{"d_expert": 32, "init_std_router": 0.00611, "num_key_value_heads": 2, "init_std_qkv": 0.0461, "warmup_steps": 200, "final_lr_fraction": 0.0, "train_tokens": 288100000, "dataset": "wikipedia_en"}
Below are experts of layer 6 (counted from 0) of a mixture-of-experts language model. Rows are named router (the router's row for the expert), gate (a neuron's input weights, with its number), up (a neuron's input weights, with its number), down (a neuron's output weights, with its number) and show model dimensions 0-127. Each number is 128 + 32 x the weight over its row's rms, rounded and kept within 0 to 255. Numbers have three digits each.
After each expert's rows: "raises" lists some tokens whose logits its average output raises strongly, later layers aside. This comes from a sample of Wikipedia text that the model never trained on.

# expert 53
router:160092155114109158200144127126054153170128139098146110181180166155111131086126110143077188209122149162128140087053126149099167165139203148113091095090167073094105122092110154125125119123143144141178146088155112096116142179065066133106146099109138110138143087143095122134101133107176119154152113064109131087184106151137124094094144132142162164120142078163114100130130121195129135145177
gate0:130146186195082140153146109133121112153132128138110130167141101193116089162094162143120166139111102132076124156106104090177099187063157171150160123121095059167139080112099098115126113141174131151183128177052156114135128147087119110198143113074126126147074138123092093086101117138128166109149117094137145135151130114140170117099207075105097134113201139108121151128153094160108150159204
up0:114118163126161195105145088103176072078196192101114099125141081174118153100130150133098111174112149142114155186175131128134127153165098124096187160183122115063129173114114120127157094141145076131127116115160151115143138156072176157167093109134046089111081189147117113135125108119132088104073136123199105150090102129119159158164139151181164176104097144117136152144124087086169126093148
down0:182107101093161125102164133126084152140073147163134137102147150096110187112175110159136056194151173117148080096177190098138127111095135104138157091155107124094135118067177122136117144189153079165098111095130126151076109153109149098094114063160127094080122114141076128119075080114161124150113148150073100147129129201122128084107156165163118128168139123190147093113184143145087135101086
raises: "ins", "in", "ul", "is", "s"

# expert 11
router:152112187137113138148133155103094157139130137127128103191133138153109151123137123130139169164092152166163166122114138159123158224175167145128117098105177091053121134076129195121092159147140180121139151127155131107057133161109065136123195106164147090157135061149135123142118096128175085158200091106058122107146112146106158066093129102154132153128137122161086116138158152190078131099164
gate0:140076126066173057098138145114163075083135147153105128172113132101135104171146127109116134191118099182147172110135124047104182126132131134150130138147144091118139114075124111134114145098167157206132137136111149131114142163105088187119144153161103166165129120189091114119109049107104144128131100099131227078161107136206125107115144130138126099128080098132105108139098142151162166048122
up0:108080092116127119140095104154157131098119198077119129140123132161077127187097067114096080172072084190092127121175123124110124181162151122104143082083105164151113152113092130147145110106182113061150137116135121167097127123140097103155103131159095123177099095142161090099151065127131089182097127150156192088127146139148088148069099192060158115130210160130096125112135126156119100134116
down0:087120094102095165105195124166139100110065082086078082174153146168169160110169107146152049116100094110088118121158125135160140194088080158087130121169099104084150136129241127099131128151162167132119107110176098084121143111149107143116121123100128131146176158145124155126104160152150177097111152112114156147175152164121127134075103158117095115127063177168164079117106109155121148180117
raises: "-", "\n", "—", " as"

# expert 87
router:158109128127111158155173133089105169162128206175114083137110134220087137092093120166109121189115160150192136110119122163137145140168126142123122106088122108079094128088126204103088153155113159096148180109183109120101196135094117166123135081171162054142157137158108142178099126169149124144142106095087075114137097159116143094122162173171141161138208113144106102103120145158109138151161
gate0:139106141085160099096116165158133141116143089153168106127109091081090159091145139179163136192129151094144143093183141106097137132104137129122166174065121126125135075103159102092111146093208115102142077105147100100071155089121086122067142094129126169145146173061063119167109097123154174191145160159155061091119110143152112124139067167152147124111144099116089157108123128096197175156113
up0:128103138155131184169147095117173073138177099145137131181182156075125149162133097155125121080151117102126103148103169208154109146164141197155102112193169122165108089145145132123159136144080141171123108133088108151112100136167164142142139118141108146214159086062171061148096166138097153084204106146164105104130160178157130127157120102107171118153116125118106121154149127055111176136141
down0:119153187094113182125166168108118131115086065135107119099089076172136164165173133127196155110094073132206148141115106186138138120110115136093167130093118176145059104108109096127114196126080138102161131111138145119110124129130097125131176125145120115165229123121109176174145179148082156133113123179163103140147089142117123099141132102165079133105091137199142134173102125186179129147103
raises: " the", " them", " a"

# expert 32
router:128123174127105154178183136074084162164153156121135126181154127147153169072120140126128132132116128162140126108119088195161157168155137131092107100105137077109114168066109174071064135164056175108143175133139071123118156116133119168113116100142145106142160114181098148138095084157141067118158113076110105102146121135084140128118150140149125143094212062183112104098126155131095178139203
gate0:163069116122104150149120086141131183170167130077133087088159147109068127204149092156134101122095097140090143132161083120101152147134124176146084185195186059113129133112136095139067120125141098091109143195141125103124123103141095146062143092083089117154125129121113140190106109159105052087115120123115046117121141134150109106182093175150167107096091108129079106106107161115141125120110
up0:168143218103160127087132152131153106119122165163105121083147086143106106199191120171054062129096091170113157141107086091116075172140115160100127174138131160132122133111112147093145087154095118123113148136139095109104095106116043161109096105128196140177118209181135132133117091078129158140158143123143111093161087094189130134141176119139126083077145135141147155149123079124109119096159
down0:145078126126109070136198099036139099123109113115129149108126102098107182041111110158127153096140100117128131173154162129111117071114083137132109139132160124064098157146108117089127119200092143115094145124071123185126102112116135080119186142169106106148174084157076161127201160171102157143114119097123164067080142125115166147136121143126119116114180121079151154102138114089154191138179
raises: "9", "8", "7", "ever", "5", "6"

# expert 94
router:141139178161092197129154169122052131181154146114188119173136157167151173144081129152119114135098135106181139119105083190158168130149183124128120115064158057075116148054113144115106167119125133125153154133140113089109165127141109138118148117130167061153152160189128144169118098138170044127128113112078120136156122171110140120121124115126138155100185076161125109096157146213106155129142
gate0:127089105089105150129149195060114138158141156101099090122157101057163123117132145139130104128087113129094132097071117129106140153091191155135131162082112136070105089101099135132112146078188116049123157132181147170122171101138110154140118148097126063133115165104143093113140054099133141133140142136055153112184091178167160165136142152099167100107171163130136168070169161122181091162132
up0:183170149116119129174175107116101177157108074104090198152147119111147177185160120132138105114134124154134156123107137178100145092097079103097127129149173149150185170121140113137191086158180135086109154108143113157117166186102107143166150197108152083132188164196112132116167148197116121088141121159128163119120128137143195126135097119151187141143154175138128072089139153179064133108109
down0:150160131099105124123136168155123132123118145108186086157161123177138115106125124126155117140128064206102118103188159109118112103149144126173129171137159149127129134171091167112131145192172117081126137144084124131101136179168096201126107142079228147121139077171181080161140120114135100090133118166183126114133178131042141147131134155104136146144134095166157194169131192190148145119151
raises: "er", "he", "u"

# expert 38
router:129108136126128163144125151119103137131131143138137107190129144137122161068124117140126169173126167148158139090100132207106220172137136124096110095100129083114112118066106216107085125158095168095136163096147072133087157141049119112122147066166172105179137099131093134180118099137149085151137113105147115075146107152065129103119133185131145128128150060178097107113128134207120137141178
gate0:126157169094122145134128103173176133127117131131094112181128190176129124081170114164138119114108140136090074103125180158124134077116137125114062157124117126146101088147115129177140064099132142147156171152147188156203167134092122141127120098115141135178140068096146027128113082137169131134093138114056081103091146152109164127080109121063128080092169123112104118150112111192116164146190
up0:135163187076138123154185161064134176119111156038136154052153092122120127147188117062136141164132117116113057102128120107160119132108081145127098153106139184127174103140099126116190159147160140166130154093157111136131116143136120159121141148099146101104130126162141102127068080145103166193179111097175109138085124158170121159153125064167136170129140139164173142083065167087095126140125
down0:111144110122142130184152137155164094100196089114168113137092128167171102110094184163116115111123119119114158136133158039154149091140123165137103147099079095110088117163140115069121179113157056139179180182126128100089103118081094200134152105130148102149135128128141123091112057097119116149149154094149152202092161117126201117098155115094126163099113098111123120148103090165087097180183
raises: "4", "6", "3", "9", "8", "5"

# expert 89
router:164114138140129191148143146122066152170182120114186110173139135156154145129126135148131125158074139142164165096099123186154212126158179124116118131093174089105077172075122151119090177136101123131160133106151095105108161118116123155116152102162153075169162113187097194128129109148150056132150131115064133136170066181117134133128121123124134170086182072199102115097109145182108151149122
gate0:116092108115069128123085175103129149137142205146179110130118160163128157143085139144213119055114100147123145129136109059172163100125189136093146118211090130153109128134128145151182121145146150148125128125138136139155135143101144136092151117189091155146111158209119120145129128089135067169121149163128122107174140187162083126122080074100128163130058158107084126124139090124141084207132
up0:159115059166104144139121161120095118125108112170086107070135161135152152133123152127111097180134140150193155182107121109065121128161113103155149055175114135141111139163190059163125117119086142146115123120125162147134142078163111077113121078135104166117130145130125056088163163174177108102182125150188172099097110136137165093128171115163090175168071081198113074098107138128148157125121
down0:134108133121111060146092147074104149186146149159117174047117172141022189123117104133105094121092102119119135171140142161167089155123112051123195106126096059106123184130138136096139123133141094079108078120110116141183136151072132173108079162194101148113150143117157112115146129106134131128084136102128143129110103111164167146107202138120171131093160140162125123145190130080119127109112
raises: "1", "3", "4", "5", "2", "E"

# expert 35
router:139123183166120146129136166118113152148161153137163126151141163164157183143085103155076176139125134140170125128130128179142195140133149138130144105085128071072109129127079154075108195158128124114182160052163116136120160135105094124089193118142202103168175091131093125140127111128191081117160082093121125128153138176088170124111147135141145126117131088194087095059132183171072140138128
gate0:186095119167069160123109112137173156104104131133108094212118107165174125156120178122106153139163094207152123165141127133132151130160073129118125100179130157118137124176144149079138098160155100125127162140182071102148152143121098178106093122104126131132098081093109151138124147136171245086138133093104145092109088136138164115225115091085142129165099144161130130110113102070147122119181
up0:136141100153062149132097117138156213126134189117150131144112098123136126120131116151128116126195195135181086179112091186156170146114140170124186147037166129124134101181094122149133121162172104121157131176160091095178148142168118173135098068175108159135113109167140143125131079161123115099124144164110182165146133084120101076130078052172126138106098113116127149141158163107095168088124
down0:116138125187112082153103144164138111114139154123135091114162101129120097141138189097098156138210134150090152147178091060116142117077142104112168132099115088101101161124114179088042095106135102132114143075154140150137116096172142138110096093062131142178142126135199087110089127117154104141137167173135138173099147143192099115112056108067149160142179172099159118177164143088118101099163
raises: "G", "A", "L", "J", "M", "s"

# expert 66
router:128124166144127144140139191059089150144133162167148118141205133157133104125136104124114161202144153135126122132077089178118151109110126208119079113126158143138044125086106165121092131152114162090182132127130104116066171105099091100069135105134140121167156123140083163116130073134137121159132101074109122125149086147079160144125169169174192141146145048146103100052110145164126154119153
gate0:081095125153088176035079085151140121116129168139095103115190083112116127167110132128120158160116144105194096127030082164087134071133136147168081122142149133169111145154093115100133174151088113105122102190098139094090133092130067099145145114110127129143147109101104133134060094142119057113151107096154160149138076058133179117130158114132140111097171124144184160125115119164144101165121
up0:138111176156149084136176126140098102190123174110123070121077099143205114144087075156085186141155080150120106136120154106073117096177121119125160099176183093138139149129132129124148108125131198097121081138131092147166148132141117144126152134125154139060151158149186107158148083134105082132113167137142066208148044132182103049122094109146095101154096132128085144125140127095117129108128
down0:144068125111142174157139116095118180144122104114145126078166170135157081108120109102180148117143108140061075144092150111199126088133125132080101098068111161161158111089130128182156161097144133126097145142115149093089062186089135128105173129154177157107179098142164153121125137124096163064151101109140083128200156075213080124135114131152067168100138134112167099158101137134107171135135
raises: "ian", "n", "iant", "iana", "y", "f"

# expert 68
router:160089165167133216122139167103083130160164145147132109190133130148124209118053133168124139121105138131153107119100145192135177164145204159080132135117141098098133148085088134086105133158119154102144123070157119087114123127076084137093157083125150101167167125165122154132123138165168099201157048104133115142153109141116157073078180149136148137109144099162081123135109158175124167155126
gate0:118085173122131140121051138137127097165173153134118147081120115166096179183127119159130050092103084128129146116087142132151176116109108105068107135194159102126098131103099124108148089143124133140131158086209137120070160147118135205140139067071128122091142141113181058134134140152152150124093114097182110159159131151143127077124048093107159118131130113149057111096128197136112157117126
up0:104178074101134135178131149045216143162123176140064121151149173063100134121098118138147106078153140124077131124170131108091101143058129101136130191198150152121109113118120185165111126192165172158118173112135114098107132117169136147157154108158144091134101133103140103115097109115075186097174142182110157159164133149113106122099094169154125145136153170164141146133096109091084184130151
down0:145161136111137097103156087113041109139135141136128114180171110127138160073130072205138139072135133116113111111079120108151128102121139133116137143130143094090149048124132133134125168126203101178132097148151140100205121141094141088086126102139115177135135106171130086073146116117150110147098079159093104130105131130163081174172104094130104111143144137091090175147160168228106205091136
raises: "red", "g", "co", "gy", "ily", "ines"

# expert 81
router:121113190129115119161189166128130132136140151178134087172176121167093148115120126142127165133052180145153145125089113161141176135154141116085051130085152120073094139073095117113119143157107163057143151109140133130126182129103121141117184111191138068146161083150105150146101120126152095206127088073116133091181112160080144088104152144190135141098179083139121130121101143136100165150188
gate0:197131096160119145136101074136132143194134095140115144125055108108189090147130084121210162130122162111119148094095116146160112117137131106058125116067139125063118148070139068080119110112172121181142139123086095116116111133129144085123087127097201121145086091106144128091141105147177177110145113149148161116133145141106125097196160134168151143174090098042135102124108096092154101107091
up0:163135040093122065195135127052108085114153158166139135105151131128104102153138072149159130127144129105070077140076109135108104147138172137136158115112089141116084146170108150144111099142160108131187135194107140122171144138121095129159093170088163167076079094147139146126124160108167176126206176116063141067111100193120157095091100138107173105128109109099113154128130166133126079140116
down0:175115168186128096182063107110124164111138180139106139117078126153255111135173143084167154160122163175121135128169147162133112127077122069078137182133151085086138098105197140111099133114216173135116134151140151147091159126158161082177146153106118135195103114155112148115115110147162110137130062151116128142135108124149098080168094135100128119111103087120152134132096122120095106136147
raises: " ", " —", "ri"

# expert 64
router:140134145157072174185118172044073131194159139135205107163131175148128108119102082155115121115135124167119117097140071123158125167184152116116098097098169103081059151096116204108099168155109132129139131120167075128129165103148092163097146100147120113155163123172082157136106069149133094088115127104103102113208116141119138116112129110156151186110174105141143116093135160176088137106169
gate0:095089149156138086151151168134072117148174133059164161095151146152076125096099115122081160116118165154104107125128125130128123097136094148113173159139182162137077119176074136122146134111109176072127107116144227109101094119130104158131104117133068138167082122136133166124110118167159144103159174098084149089168081105163138200118139107067136173125058143176144108065098165118120180144153
up0:133147123113102115223125084100141164111168131186057089188143129173121093097128137104099123127101085137117096131077096103139145148179153173134127126133083127133162115152086109100129082091098123132161141137070066118137094162070054086179165150132130094071109186137134080086162122185176143148105134081077119143112147098138103090148127163113141132082124130080135159094126125104096086117081
down0:134131190165174118144114115093127126131082109141133102124158084116095125081116147165096133129179087079074062088135092078119162161128117106105158135129127142121139113130074135152097109129082129112181090121115184079155108123129114140074172163133086144135186117150114075157144107148178122186085097128164144176155081113132155092133097085173194108150152200121162084116070103082136164149190
raises: " of", "ant", " to"

# expert 5
router:150116126133121142146165176129079134163143144131137126220160149196085145101115149131129133159123135162165148124105109159129149184161144137098117124100144068088091130089114151106060169122081194118133134086131144131082133136108087154121201078189149092140129115134119135157103085124165063147188088130103099112154100168056193086103138163126163128105147104175096101131111145206088120136136
gate0:205107059148132075124152150113151113193163130135134142136121154117106115111128153076092150056114067121134106143083171122083145117127137119111157081073131135191091096123116170107168150171117135137131096132185112144104094105153098054127131064071123139152149126099083129142170131077092112167120151106179144141151091187138164159132099136122092129158179143150083147190116138120077165104191
up0:137180144111174185108086130127125108135128140124138119136140140088220077127158148154079079089173147094074104122138100140119120145089146094113147156152180169165173121178108115081079158073184112133087138110074088148121160085097110129129118127128057104126117137159182194115059099153132133137097069114127125123121089131089117118130110151079107186112099149126147132137121115054097111071079
down0:147101150106185125055157104166166106128169143144159148143080180082103201152086127162123116097141101133127138103114097139169160109144133087173101147033166137099136130067111155187155115167127101145188135092129137108086128068077167114130128111145145125097141132092076158178150158162123095098150107145147103134101115152120121141191115148174130081112136096089172083154142135182152193158166
raises: "|", "-", "==", "===", "in"

# expert 30
router:154125121159101140156121156119121114166164178180122124158162158159157167117067078127087159156132143161153151098127118127194174109162162173116134085093131083107074142121081158117109213128097150126165177097142112116129161147132103161118148121200184077173175064160092162136110099130132101147143066129071114115158116169082160116120152169162158167100115100176108109106106156181088162144155
gate0:124085085150154125108132101066174124135138128134099131116087123083136135116083149144149152123139151080120128169123149162112151130170196147185207148120069074114149139187150153139174156134120167142154079126094089113051136103102111127115187102119152123124176119127094144156140097149153122147135126136055113105146099049126110122099173206138173171111099137213163148117171131173070129126121
up0:170140177107104100185090157173141120097097093135136148138114117160178134064121089128098134149161199135158138173099102105141162117131157117089055122129160064131122134175124116165148099097111101117150131120156162141110115137115167081090138094112166136091200121064129101145151162105131144115092133058079173142124151130132112088109113105101097117103117119044068189132126141158076154057183
down0:132185131098134201121154084048091122129144107153130071180176086123128070155184089131125132129113178091117101167128108183124170140116180084136151159113180081090173121135097067125108098103106135124129084167131130131098143127187157137121103089148125135149174115115159157122122123128104131133074172076120101178070138155168094135202148134122125162184150094106182140098166140115116120072146
raises: "age", "ke", "port", "\n\n"

# expert 27
router:173118144137110163174195132076102135183124149138136110177151147155142141128126107146137131132105138147155146110126094167142154159143137113086121096080177112097099138041118156057071146148089139098155163123143094109084174119130095131113126094132140125182148059171121139192068031142138094123144116080130095094124068131081141133108154153141146151077137043150115080117119159136106154137176
gate0:141152131155154150120098169134107123090114108095161168100085191168121116112112091172112119112144116166153096107130158044152182168109127223172127114167153103099121155127117121090095121130139181180132118103094113091156105110161153156056150187111093177092133144138103215138122088133140101081118151118115167122143104131143132155108125179136120111121149155057088194116100181117097182106171
up0:161125136114127122128105076171120174106098127139110159138123145058136171074072142130156159116126084168161152134096154117107163139076119094154137128087132183141140119174116197169115126163081117135135104089125148118096176094128103129159160156218154154145072131048120105139090160105105145107133163169115099120134114116180160111106165102147127126129124090058106094123134192128135114220207
down0:121177137172155133152113131078151144151116111140114175094123125163192068175075131138110167144113174103157135121154100044110101161114129114113135124109155178175101182065132126117101200145149140105124125092209132125138107131139158133093139120145127134125145163132124147100105132108156123093133125155164075065139126082154128136105092142132136072125072156093082106135160204037063108073140
raises: "ana", "our", "7"

# expert 4
router:138097135150085149132137179082129141140135146148098070141114155161170142070130083137115125121062160159173120102114134141136160160130167129054106092064139109084111169092115120102088145144073169076192166089155121099116131147098060157126169114148140083149184106149085148135075087178159096157178086120133086101174116162082173133114144130149115156065167079131109100123144157174139123163137
gate0:141103157137151115100067165109138131151130094142153093116083198135130118216120140151108147127120161109225088111061134090106129084163127135116141053082105157147134163128136154125191137118082145132120139122089159120118113189131050145142127076129138048144100083107090172143123112167158143086101061142091099133128173080090153143144134127120097167155150117151174166147127132177109104102133
up0:156127150142104085149065126153175108124126139125120078218126112131090166117127119132104110147157122147130161126177142110120210137176156139098129053161156163191161136149168110130118107143103141071089114089061150121204108158185148104117137095122144108117128086149082105201138094137103182047132134129177123128072129106144148133150139158088110064128135109098126095099169130140066130133118
down0:138075176124132133081103067112157108147110110103167180108117125149150102147097128096110103161139109060097097098150100100199161116163130126126120085102131207132161058123068112134097126088113121117083105163167108167151083153160188142150130097065152144128115136153095172180151094141133163092186094140156129135105078189161131133203144059170138161130108088143132154114124102100158124092117
raises: "s", " |", "men", "}"

# expert 0
router:169083138174112151117162158062129169142142175204103128150144183173144113098100096180149156150101192144125180139062124163159127162170154173122097108090112116097111194083101134089105121144120143068164151117149106076115150151115114126125140128145129098157152130149094133145124042166139096123173091083108094074138094150103181110098126165126156128081179090135091110069087136155104119137104
gate0:100125088162145161088149077166144138116160148067118105108128145150122130185161056116138154116136151139187153118063116129088121097162173091144151110143092110119117119142155159171069135146119169130124123155061083086167112135093085083106125173174134123121070172145095087119129119191200121128160117114105125090108181122154158121152115147123141132112064130126149076190127120202092072091078
up0:195141122195117103091098100146131086153085158150167170114094128071165104182083096153127132164177079159094128105142082141122118114109125096142113145104188141162114194156154094094099150099122081116143159178095159147143174113098112129125128112052077151115151111130117156138107087126114109162097144174188048160124129135077117110107198166093132179136113119093156097096171189126153130143123
down0:146100133123154136136084136211089086155170108142138117137137159072187168152075084173127128092155146123079159091086142139093164108107071139163122151149148165118166108179170120101151144119153099150172073116097113143126129145080066141125148180091139074097092181111082146138127130144236099153114078134134112156082174113093202116126092166139155131124105150127126109177162157110139122129105
raises: " and", ",", ";", "."

# expert 79
router:133123113154078175130104156121071144176163143136141084192176148205110134084101123153106169090082206182136161136098110135131188155132175143112079123111128118110101132086106127114141136144099163066165146112167107089118149143097075149128127121152146074174152101197110116160104109149130107176150068121111119126161069121137134106105135122133114142102158082204075095108135156180133146125196
gate0:113138107125076149138108103127123169177126077090120167119045128126093075117145079136112172079081173102131171112131064108133108101080147131081101129096099067157141101106123158080152106126114182093170104135134112149133141166135108127140101098073142141091122104195096173146179103144152177106119183122165156066151126144121105067137128174115114100137085120081154078092095119164119118201168
up0:155159113104105146163119090098094132081121103167139132079146153056124142062160123144154149165110126148114096123149135089195150096198100193102131045132123102099121094095116157126079117164119157116149105071131110121119112132126148103088137155102126118110073115156091141129123167143187086094151148127135125153101083139161119164098123130188137073165151172170116097102078186131108242131132
down0:110162172197081120089146149106122124145121110171139219111176111085099099097077169159111119151131155081151186074116147134085152182133093134127158096112081149059123135089142115112084150123112110193138167192148108102111114097173124171130127134122126159106106142092080143152138149095078141096105126123092181149104139127129124119148158129052160085165082090072091122161148117077179110135112
raises: " ", "IA", "or", "and"

# expert 45
router:117108150143125188127161145126043127123150131161147081211145162181153172058090120152099136133124122127173114138121106141165140195148143162115123132137167105135086151022108122088128174160111134104159163102115112151133149124125084141096149122182196075135169098165079180136103094143147077200151116087131085133143093172119151123120133114138112156121175077149098128111131116189110123128160
gate0:102165159171140178074118130097114151125140085122153077157153110123169094131169122126105092116146143046123146167095120119125101127182098140123105081114108138078145076188178185148147156100138148124123127159112087139110111139092090157161135090085115112097126098181152136149117148145098135155190107140050126158126114195106126129109063151128064143113154166159154160184067081151157179095185
up0:117160113152161158140070140086141156112085120102137076097187119178117100188145128125114146067151073117079159094121143161122079106176098074108168153142136092162054143092073135150120128155187141170120135140103102132137105146088144105137114135095122203090128109118094152131083176106126181129151149098067137109131131194142143106068119184117113095154115124111062146110154145120062176154097
down0:082061070141120098110133056120086160151093177112079158111130104088145166126137095076126141134113169158131079146121106099105143093125120063123133150098154136074099168081071098137169157117093152117129120130168119119209152128171148159116146141138078167136118144121137133168173085151162140155122121146088118116098086100128074171147095148128101128109147054137112068139202157133169083178080
raises: "s", " (", " |\n"

# expert 86
router:118094164160133163126154177110124159135168136155201126190137124158098149124051103132082162203126153148175162124097119227108138141153124149095076080075144134132096155089132092113090155155150137080157158120166124126119136140145135159098137099155130122122181096204095181132085111193132117186128106117127126150154105140096117112147199147127130148081153063148141125090141123161136130186164
gate0:135132156082102152149129114150094095176090084113158163128125197119109124167101131090097156127144104168187080157108094215134137156056131177124081149131163136099135177100141098122137140147153153066133141123168145025126143157102104103116126126161114142140158086158115149182149148116112119171109089109153109112144202098098074102170157147168112127093191145185113185146097153120162123105134
up0:122106111103113176171116159089124150081165170157125119112109122109136108159138101175110210110151084164133166167166089071109143105149204053132133126185123129128154095079067161146150094110090097075116141123150144149117117127119121146110089099189153100095097136082160107119137086194140092126102141147168116188075111133081136126117128157064117134069142090114146120075109082191149106119101
down0:157074100113138149183076064153080134174125086132141132125101103154149122092134062144161192092078096160142057162133141104159100110175114076176105143107159110125129151108105123136147144137110173166129138115084152061078140131131090139142091119110166119142152096063160163207188098124120099136150086138136107116145129148135136127138134104133186172106121080176120139148144068071126184070136
raises: "ud", "ame", "iv"

# expert 74
router:143110146157092160144147098067093162159186153157165098165171145150075169074107069168104175127119130142144168085110103141146184161124118169117072117083153080067137149088077122095134151173121155111138138117161130132110138126106097170128157097129143130160158126167116131172085117168162115127131094132121119136189119153115167054124126146148183139112130087197088083071111167187096163134184
gate0:136142074114115101158107090126109159122185093142095087124100124158145157144136118140101105152139138129102143145153094028193159119070147165136114189086175149126130127101045124094067117142171142172116158101141080089122095161101105157174101148131089123171065099136125097132138098076116133087161119100089141155106169148144129080111075165153103104109189113196133094135138118152119114102056
up0:078103154179154129153106197146167112058086170168123126091110034145087165127138131088114144133113083037117139162109118150165100144143158130145135125115135134108059119098092172077172137131141069166083153102083092106146098112130132174137116090127120137135133162100117062178174142137109143100147156102137073091099086123144171113097140082118130151164151121100155162129085136110140061102166
down0:077122109174135199175139170134127124103110103090125119114143112162127100123114117134130164104095146055152074104085055130151124124073155164121097128125126106074110117131183145167125062164118172115096113164114098087129118102151176062139170084123095119116082112130137153097181113164152096157087085124118099127214098141208106147088128185081137154158117162127112152108144152119143201133150
raises: "a", "it", "att", "orn", "as", "ard"

# expert 39
router:124110161163131156121139151109082146123145110144158081208158157182182151059090138161103125129098137121175132123152110164147116171151165167108090127110163098129100154049135129065138165144103152101129175108140123126105145148133111135090178124149183089157189076183100168126111099137147053205168099104135073081126151157108154126103136132144139191122170098166088079113119135174117113147154
gate0:125219070151147119143146138179199171082127144145152104114184093131116117172128088141124154161122124137142123106098118184129165169154179196088087082130067152123121141116173134166190187145154117151124155140097084141128081158154093125116126102107150116154140091109062153133125174172100137162070098154108165131128135182164163135118098113103182164123146096071127132104123130179200132142120
up0:103130114116195162128149066135150125086083115137177160088121173142168139147141134118122213120120179177154156140166108160173150177094069126136178122157152112056088120129160099166154074145178115160099135134110112146111172149161195156157177138128146129214113144089107168128161104200121125145122079143177126112088146172095131130122153130145092188141141137120097128089115071119156107111116
down0:076136092086152105092165082135153114126054149141174090103100101131138092117088118154129162119111141140113074134122135124099103102141133139055163173147191121125172128116166108166138087067116093115125137101111101086109106123099125093090128119123141104133131168105131075157145174152138138101129090129167124079133102208116152151108108144116100103144089138246112200073156086180163124073159
raises: "M", "P", "S", "bre", "v", "s"

# expert 28
router:166117124144134166177181151100102167165133129136148134205143142151141144102115133119129119147098149162156132129136093189153138175170158158115101098095163104100102147037131181083060133139090172088153165139145069109088189131120114147121133106130145106117171084205123136167086092130130077126145107097135110113123107131086117104114141149142148150072193030165124093120142131140082158125188
gate0:110143124217113125151148165106112133116128120113150117127066145111095091107110107115078083165108124127064135117084101093092097124100114172138035094175137131115116118153149216116114088109146213171156150137126128121122104153100161133164119117123113120072127114081109166110080080137133070127174169132117166151141138155161112112144125169127160132141146062185177108086190153101099085074134
up0:103111158197125128170178145028134075150104152075103119126102130139107092136186119135126150149141159097082115099113135080114127157095143185114123095201171149159123158093127160075141126140113161158177172099170142144118119119184158160111135157126127064090125065171124138110115087120183083175096194129165130118139113101088136089152100116109128084132174147145112166152151086109065097139151
down0:122163070102082181133140127092057215114074101166156096141121117144063088193118163122122135123162141145162082101126101147151191146068132170109168092116123112159110124155140122123146132081100114136108093130169144146109115168124159105139108141126170195087110140165087113111105156017106107060145130165118163136149095137104095142175148149129122168113122127180105129143167108073115118169121
raises: "or", "ort", "our"

# expert 24
router:145120156132097147159172141079062158175157149127120132164156153128150136080131110127130132149106137161128131114115100172146184170138136154104114104119162102114136184058117187071081129158086163121151176124136085124111170155119121177122129109158153118143155129209100120145102083129143067123139132033118125105138075154105141126099134107151131127065219048190096112110137156156089158128166
gate0:195119082120130106191166123063158112157124098129144153141132155077158127156093110131084115141136125132079146106145097109138076143106105159181174127075190122118129189099131138071082110151161161096094084169133096154145137088084125217094158102178131133102107128165111158123130154111129112106156119084070151150086065166177161096136165169150129173149151116168166141196105116096125145098123
up0:121159158120098188131131135152091099150121126155128134153101126082119057183109159171158138117171140154135131150153112188126152152133136124087139110087087133126137048053177144114125074147114075125127206124138109111148156169093155109175082130176132170152135152155154131176197135142144141100150130102032117121180094160109141097128130081106130081093174209111129108117167103090129159123107
down0:099140136124130086112143147040111092152091084142081197093193166116135130122085108080128112178167126127131134124090140130121138086117169102099151108183137189136095193156166117072111100198112124158142070093097121122166159104133148148133158142116109113143140127147134133074120121099124211113153100101148095093152112060048124137136173095108143120140085140077156117150097111054110134105155
raises: ")", ");", ")\n"

# expert 73
router:148107106164130181157133148097061154167169139138171119171154195165123169110072083153133167116082138157146174089104103137172145180115170159112108135070121108089069130040101121084133107156096135064135149129126112093126130173108101134089160110180142083119160112181111137160130112152153063173118104115079122135129117147100126096133148159161174149144175087175104129095146130175118173137182
gate0:130132114153147152130124099144145133131177126152155090135135132147166144101138144146144089115178082180097173064147095118141161122110136186184123114114120138092101108118100173135095169147156132143145117163086129079160091141061104108104139125120076131170150131118103099173139134136080061170138168151127212159117160192161161121134151181096187168131134151193131161155093112094183186153215
up0:149096129110083093093148140106104129144137118166154110177128136053140072086114116125123126140095105110097120158121168202124102143125077070107125115109138119157095145114170166085154171122120026157079103100112144152064130106120167136109127076123127137160096096089131117157199144156138178105056118116134152100070129115121102169158144099113090146073136137108093055188148085138064121134135
down0:124070171178140123121165135144111175116107111120140067096159122139177106128089139175144144148153169122116087143147139141190142116148132163177130187117149114137122181139113178171063074137086130158170158148186140151162163168177077133104165158133089116132162126142149181142100183143108129128094183076122045172094170154160141137108078169114200140113124172176142127127072120126117126113114
raises: "rib", "ax", "am"